Weights of a small mixture-of-experts language model, trained from scratch on English Wikipedia.
Training: a variant of SOAP for the experts, 4180 steps.
Below are experts of layer 4 (counted from 0) of a mixture-of-experts language model. Rows are named router (the router's row for the expert), gate (a neuron's input weights, with its number), up (a neuron's input weights, with its number), down (a neuron's output weights, with its number) and show model dimensions 192-383. Each number is 128 + 32 x the weight over its row's rms, rounded and kept within 0 to 255.
Before each expert's rows: "comes before" lists some tokens at least twice as common just after its tokens as in all text. This comes from a sample of Wikipedia text that the model never trained on. Tokens count by the router's weight.

# expert 13
comes before: " ", " |", " |\n", " —", "0", ";"
router [159 104 156  90 142  95 139 115 152  89 147 123 126  76 141 170 155 112  75 115 163 131 105 117 124  95  94 115 154 101  85 113 146  69 123 127 125  96 124 149 104 159 149 157 122  98 109 104 104 138 173 169 104 180 114 162 137  73 152 116 135 130  88 137  98 154 138 151  86  66 135 100  46 150 147 127 145 125 156 169 118  87 174  93 128 103 104 100 116  87  67 152 132 138 167 162 151 121  65  87 156 133  95 194 120  95  90 122  99 109  99 140 133 109 169 130 142 140  75 142  92 144  67  90 139 133 162 130 137  60 153 118 125 146 143  69 150 153 196 104 176  78 130 106 143 167 141 149  84  91  75  68 140  98 148 147 163 149 146 124 111 132 119  76 167 172 164  93  98 145 127 111  74 108 135  89 129 167 121 129  89 130 134 138 154  84 131 154 152 119  93  93]
gate0 [133  49 108  77 125 114 171 140 151 153 111 180 156  99 122 100 199 117 110 143 147 137  97 135 148 142 138 152 190 178 146  90 151 127 122 167 129 158  72 118 161 124 104 112 134 139 152 162 137 120 126 189 104 138 117 156 161 190 157 173 113 156  89 121 192 107 143 106 114 121 111 183  76 161 152 131 192 169 178 132 109 153 154  97 184 190 174 117 146 126  98 171  77 103 116 138 124 118 150 145 127  80  78  99 176 190 226 103 115 161 116  78 143 130 123 174  52 134  99 120 175 145 124 131 125 171 133 123 165 141 102  95 138 129 120  90 112 130 151 176  84 141 145 181 131 118 138  90 158 151 108 146 115  96 138 170 132 143  87 164 126 158 145 121 110 161 130 137 178 137 122 123  94  89 113 102  88 135 172 126 137 134 168 108 143 135 126 133 131 106 142 115]
up0 [145 119 181  85 152 123 146 139 125 137 118 166 149  98 117 129  95 131  97 103 155 126  66  97 122 119 156 145  97 147 212 134  98  66 114 156 144 113 125 134 134  75 176  72 136 156 137 134 172 133 122 107 154 149 183  84 151 114 148 121 110 188 162 160 162 114 110 147 162  70 113 137 133 119 173 121 107 190 163 130 149 118 172 140 151 155 133  73  71 130 121 120  64  71 166 123 124  98 167 173 164 115 130 171 185 147 132 171 150 130 155 112 113  65 155  39 134  91 204 129 113 131  76 132  75 102  85 116 157 134 122 162 107 114 131 152 106 130 111 126 114  75 110 116 136 174 189  72 148  97 173 123 207 176 124 146 104  91 106 165 132 161  87 170 169 178 122 161 112 129 100 121  38 161 123 150 123 125 184 127 150  67  96  71 118 145 163 107 106 141 152 170]
down0 [ 89  63 146 186 142 104 149  66 115 122 161 138 143 139 127 109 123 124  57 174 120 153  93  70 184 181 164 171 123 124 145 112 137 148 128 123 105 193 114 154 120  97 128 135 133 134 134 136 143 178 121  80 155 130 119  95 147 150  85 139 164 113  62 184 168 124 121 128  86  96 141 150 110  84  89  80 134 170 155 195 188 120 176 117 142 158 123 127 118 108 155 130 139 110 190 164  94  99  96 124 150 134 101 125 110 124  97 123 183 116  42 133 161 120 153 103  92  71 156  96 145  52 133 163 127  97 114  83 197 149 143  93  96 118 159  84 103  80 108 129  97 128 145 129 135 123 118 168 130 151 108 157 137 154 142  96 131  98 147 133 103 200  88 101  93 121 180 125  97 120 116 145 148 156 155 128 133 149 168 181 137 158 107 123 189 127 109  83 125  47 135 101]

# expert 14
comes before: " of", "\n", " in", " and", " (", " /"
router [195 157  77  96 164 158 124 139 145  95 130 165 164  89 138  75 115  81  95 137 155  91  86  84 136 105 187 145 120 119  74 178 115 165 180 103 114 160 165  65 126 182 112  79 115  70 120 115 103 140 158 124  35 183 129 119 134 131 133 164  88 157 117 109 186  85 103 119 108 147  87 150 152 147 171 112 121 102 174 116 177 159 110 133 133 128 157  73 153 173  52 146 135 126 157 169 194 129 166 185 125 123  98 115 113 161 134  83 154 136 103 127 123  58 133  71 104 116 160 185 110 138 172 174 157 158 156 131 112 123 126 166 180 163 138  70  95 107 132 112  89 173 158 114  78 157 128  75  93 120 174 163 106 173 117 188 171 158 126 104  74 163 141 121 123 135 177 143  80  82 176  97  90  66 110 130 160 156 150 137 143 116 126 125 142 115 109 137 119 175 128 128]
gate0 [132 130 166 143  83  99  91 134 150 122 134 119 142  95 115 119 167 179 145  89 104  98  94 126  86 166 125  81 142 126 153 156 139 147  97 154 106  68 119  94 158 154  94 127 128  76 138 142  65 135 162 157  96 150  53 172 136 170 108 154 143 164 117 143 120 116 119 136 119 142 169 177 130 173 151 129 120 161 117  67 122 150 137 122 150 111 203  86 173 151 101 139 176 144 148 150 152  71 151 158 130 180 116 105 144 197  90  91  96 128 112 100 115 101 124 175 114 124 175 144 111 122 104 166 137 119 132 109 132  84 120 100  98 132  68 123 115 164  68 142  55 105  56 135 141 138 156 160 196 164 142 116  98 106 166 125 187 112 109 173 162 131 151 116 101 141 132 157 157 110  78 154 131 170 162 121 181 144 192  65  92 104 151 153 153 127 120 193  88 129 102 108]
up0 [106 129  89 147 126 127  78 142 158 201 133 138  75 115 132 176  62 138 124 148  79 166  73  97 121 145 132 166 148 150 177 125 174  62 130 173 124 142 103 112 127 154 111  88 108 173 130 118 171 149 171  84  80 120 170 154 143  88  83 117 133 125 155 147  57 116 124 166 164  74 180 139 113 184 169 127  74 109 147 116 123 118 166 101  74 126 119 116 123 121 123 122 122  58  83  94 175 157  67 161 146 125 124 146 121 101 116 110  94 138 100 148 193 158 127 106  90 141  57 135 120 152  67  96 137 149 123  84 122 126  97 132 192  45 133 119 144 151 116 101 110 123  62 108 140 104 109  73  89 114 160 102 143 128 138 137 186 152 166 146  93 131 156  92 110 126 111  95  52 113 106 134  76 127  71 186 110  48 120 111 110 148 147 125  55 130 106 111 135 153 138  95]
down0 [148 121 150 115 152 115 128  67 150 159  99 136 107 142 110 131  88 113 164 110 119  80 124 132 144 160 130 158 142 166 103 132 138  92 166  85 155 158 147 151 125 147 129 173 119 115  92 189 118  88 117  93 114 124 176 109 180 190 181 152 131 141 205 113 163 129 114 158 124  96 137 136 112 146 101 112 168  93 131 180  83 181 100 143 145 190 152 155 116 148 133  95 129 161 106 114  91 123  87 139 118 165 154 113 186 137 100 152 124  81 108 170 130 119 163 170 170 145 116 168  96 151 184 144 124 103 139  49 103 167  65  97 163  72 142 119 154 118 104 186 160 161 125 103 142  77 105  93  61 101 123 144 109 153  95 134 105 112 177 177  84 125 140  73 134  89 123 157 131 123 163 142 122 123  97 176 164 188  47 122  78  88  99 145  98  89  94 123 102 115 134 153]

# expert 24
comes before: " ", " the", " a", " his", " %", " their"
router [157 139 164 127  98 134 104  89 121 166 122  68 127 153 144 143 138 146 132 164  41 165  42 136 115 126 124 113  91 110 172  95 205 112  84 141 106 179 114 116 127 131 138 131 154 158  77  49 120 101  82 131 162 143 135 178 122 131  76 140 144 147 115 106 138 105 152 116 123  81 167 164 152 115 130 132  98 108 169 135 120 136  94 175  97  93 160  63  79 137 125  92 178 139 159  89  95 127  66 186 200  94  73 110 147 137 121 120  86 125 139  95 165 139 171 143 143 149 150 121 132  81 108  78 161 127 126  94 137 114 144 103  43 137 104 139  99  67 151 133 170 140  97 133 119 113  99 128 122  65 106 176  53 122 165 107 110  59 124  96 137 103  39 184  71 137 116 118  70  82  89 170 147 141  66 139 109 166 123  54  81 109 123 158 133 115 144 124 167  99 146 148]
gate0 [118 141 145 139 102 142  84 113 116 119  46 161 124 183  78 136 154 123 115 125 112 156 122 130  96 144 121 118 156 127 109 112 171 104 139 125 162 182  79 142 129 120 174 131  88 150 105  94 154  72 111 136 129 105 125 131 119 122 143 132 158 126 128 143  62  75 145 133 115 118 158  78 145 140 149 119 138 129 125  91 105 125 117  92 134 141 150 111 125  86 134 133 166 140  93 115 150 150 139 104 127 180 109 137  90 140 103 127 181 126 113 157 129 122 154 137  77 167 103 141  90 127 110 109 111 114 179  94 159 134 119 127 168 154 112 159  94  89 115 116 107 140  80 136 155 153  97 174 136 117 168 126  99 183 122 166 234  95 116 151 181  75 165 139 130 114 127 168 131 155 158 145 152 104 109  97 147  92 105  78 139 106 126 133 161 103  64 115 104 158  81 101]
up0 [100 201 135 149 102 114 101  76 185  90 166 120 107 131 121  99 143  94 121 123  90 140 175 174 145  62 177  38 128 134 123 120 140 136 156 125 149 134 131  97  83 110 141 104  80 106 132  66 154 108 128 112 138  82 120 169  64 101  94  96 162 104 104 115 113  89  94 183 180 140 134 132 118 167 129 147 139 138  60 107 153 131 106  53 128 150 196  96 162  44 131 162 147  97 169 139  92 139  95 132 112 170 140 124  75  83 122 107 125 153  78 143  90 174 125  58 106 154 119 167 107 105  92 103 121 112 128 138  88 134 133  75 128 115 105 220 120  99 132 105  73 142 106 135 173  96  97  69 190 114  95 126 141 166 117 117 164 149  97 160 116 136 114  41 108 127 157  95 139 141 124  85  49 147 107 150  91  97 114 125  95  88 115 189  90  70 131 158  76 121  81 127]
down0 [162 118 123  68  82  87 193 113  93 173  66 103 132 200 155  78 101  63 148  97  79 108 186 169  70 177 174 146  68 113 131 123 141 120  95 128 155 172 131 117 116  93 142 177 115 152 103  90 181 137 117 137 136 172 137 174 128 135 121  92 115 162 163 142 146 154 162 137 185  43 214 100 172 141 102 129 138 108  98 125 151 120  94 114 146 120 110  85 160 137 109  97 113 147 118 209 103 109  94  84 138 116 141  94 157 120 132 142 122 130 225 108 165 107 132 152 114 103  95  99 114 124 132 141 107 122 139 128 116  96  72 130 146  70 148 133 118 152 139 114 159 171  73 131 138  83  92 139 147 190 147 148 130 154 134 135 142 157  91 149 118  96 129 157 185 128 140 154 163 102  63 170 144 133 171 134 164 144 153 160 145 195 146 113  86 109 219 147 165 109 142 109]

# expert 1
comes before: ",", "0", "4", "9", "8", "3"
router [165 135 115 162 130  77  50 116 162 136 149  61  79 109 139 148 112 130 124 120  99 169 107 160 121 179  94 173 125 106 121  71  63 141 151 156 107 108 165 145 152 124 144  98 103 113 197  63  85 100  92 106 119 177  90 115  81 146 134 133 104 143 132  95  96 112 171  97  71 135 139 105 138  59 134 164 119 167 149  94  61 163 129  78 124 196 149 187 114  88 122 117 175 154 135 104 139 130 147  70 100  91 181 102 150 101 139 103 109 151 148  85 105 123 148 137 144 151 133 100 133 101  84 129  62 107 138  99 108 201 138  61 121 164 140 119  91 165 133 117  72  40 114 111 137 112 108  98 175 145 146 139 174 175 137 176 133 142 145 114 132 151  98 165 127 134 108 137 164 123 203 199 122 121 148 117 209 139 111 116 109 151 123 143 157 152  84 155  91 153 159 111]
gate0 [127 151 140 164 209 129 177 135 147  80 161 117 130 167 124 198 120 161 142 139 120  87 138 121  91  90 115 120 140 152 195 122  92 145 105 119 113 149 125 158  96 166 155 108  91 149  98 122 167 107 148 193 194  73 159 164  85 175  69 199 101 137  49  92 157 118  64 110 122  96 137  91  97 149 128  98 129  73 108 135 146 125  97 156  83 112 181  84 149  80 127  61 131 158 131 191 131  97 145  82 150 157 178  97 153 145 121  91 121  94 116 146 165  53 165 137 157 104 134 180 155 157  90 193 130 121 122 130 152 175 171 145 115  56 147 107  99 111 130 106 145 129 137 130  93 125 104  66 153 112  61 163 133 153 109 186 108 103  84 100 132 157 158 142 112 141  92 139 130 169 110 129 128 167 146 117 215 113 124 166  46 167 109  98 116 159  71 118 103 114 143  85]
up0 [145  75  79  98 130 114 162 166  90  87  90 121 105 152 126 188 106 168 130  60 154 154  85 127  99 100  73 129 150 136  73 162 199  84 144 104 110 132 171  82  84 136 110 136 131  99 125 134 157  99 137  82 123 133  95 153 120 103 163 145 138 145  87 219 140  97  97 146 147  91 127 141 158 133 149 133 118 150 200 103 112 144 162 153 133 174 108 139 178 100 188 123 122 134  95  83 140 162  51 139 154 118 142 139 134 152  99 189 159 112  90 136  95 129 159 169 104 165 132 163 144 156 186 187 121 149 138 106 170 123 131 142 164 107 140 104 145  81  95 146 176 186 135 126 179 121 119 129 168 157 139  69  99  80  75  55 112 101  74  80  95  84 151 103 179 116 123 167 115 162 123 167 115 112  89 150 113  99 146  99 161 102 100 101 123 138 160 115 116 133 135 162]
down0 [143 119 124  73 147 143 116 131  94  82 116 139 114 110 142 199 174 157  64  27 137 145 157 140  56 108 164 152 102 111  86 171 146  95 152 148 143 159  64 160 101 194 128 130 165 131 152 141 118 128  65 132  91  60 106 141 119 111 138 159 131 119 142 113 122 114 155 144 126 168 153  57 141 117 161  81 120 135 138 111 209 172 154 113 128  96 156 114  90 132 139 140  99  79 134  88 102 180  61 128 176  64 146 172 195 179 155 109 111 150 144 140 124 134 135  97 139 178 151 109  34 174  96 199  97 113 125 133  70 125 194 119 118 131 125 104 127 143 117 132 123  71 170 168 108  86  84 185 126 114 121 133 114  93 129  99 107 113 125 100 101 123 121 104  80 111 131 154 118 118 130 155 109  96  77 124 106 160 129 120 151 115  59 136 109 178 141  99 114 160  86 165]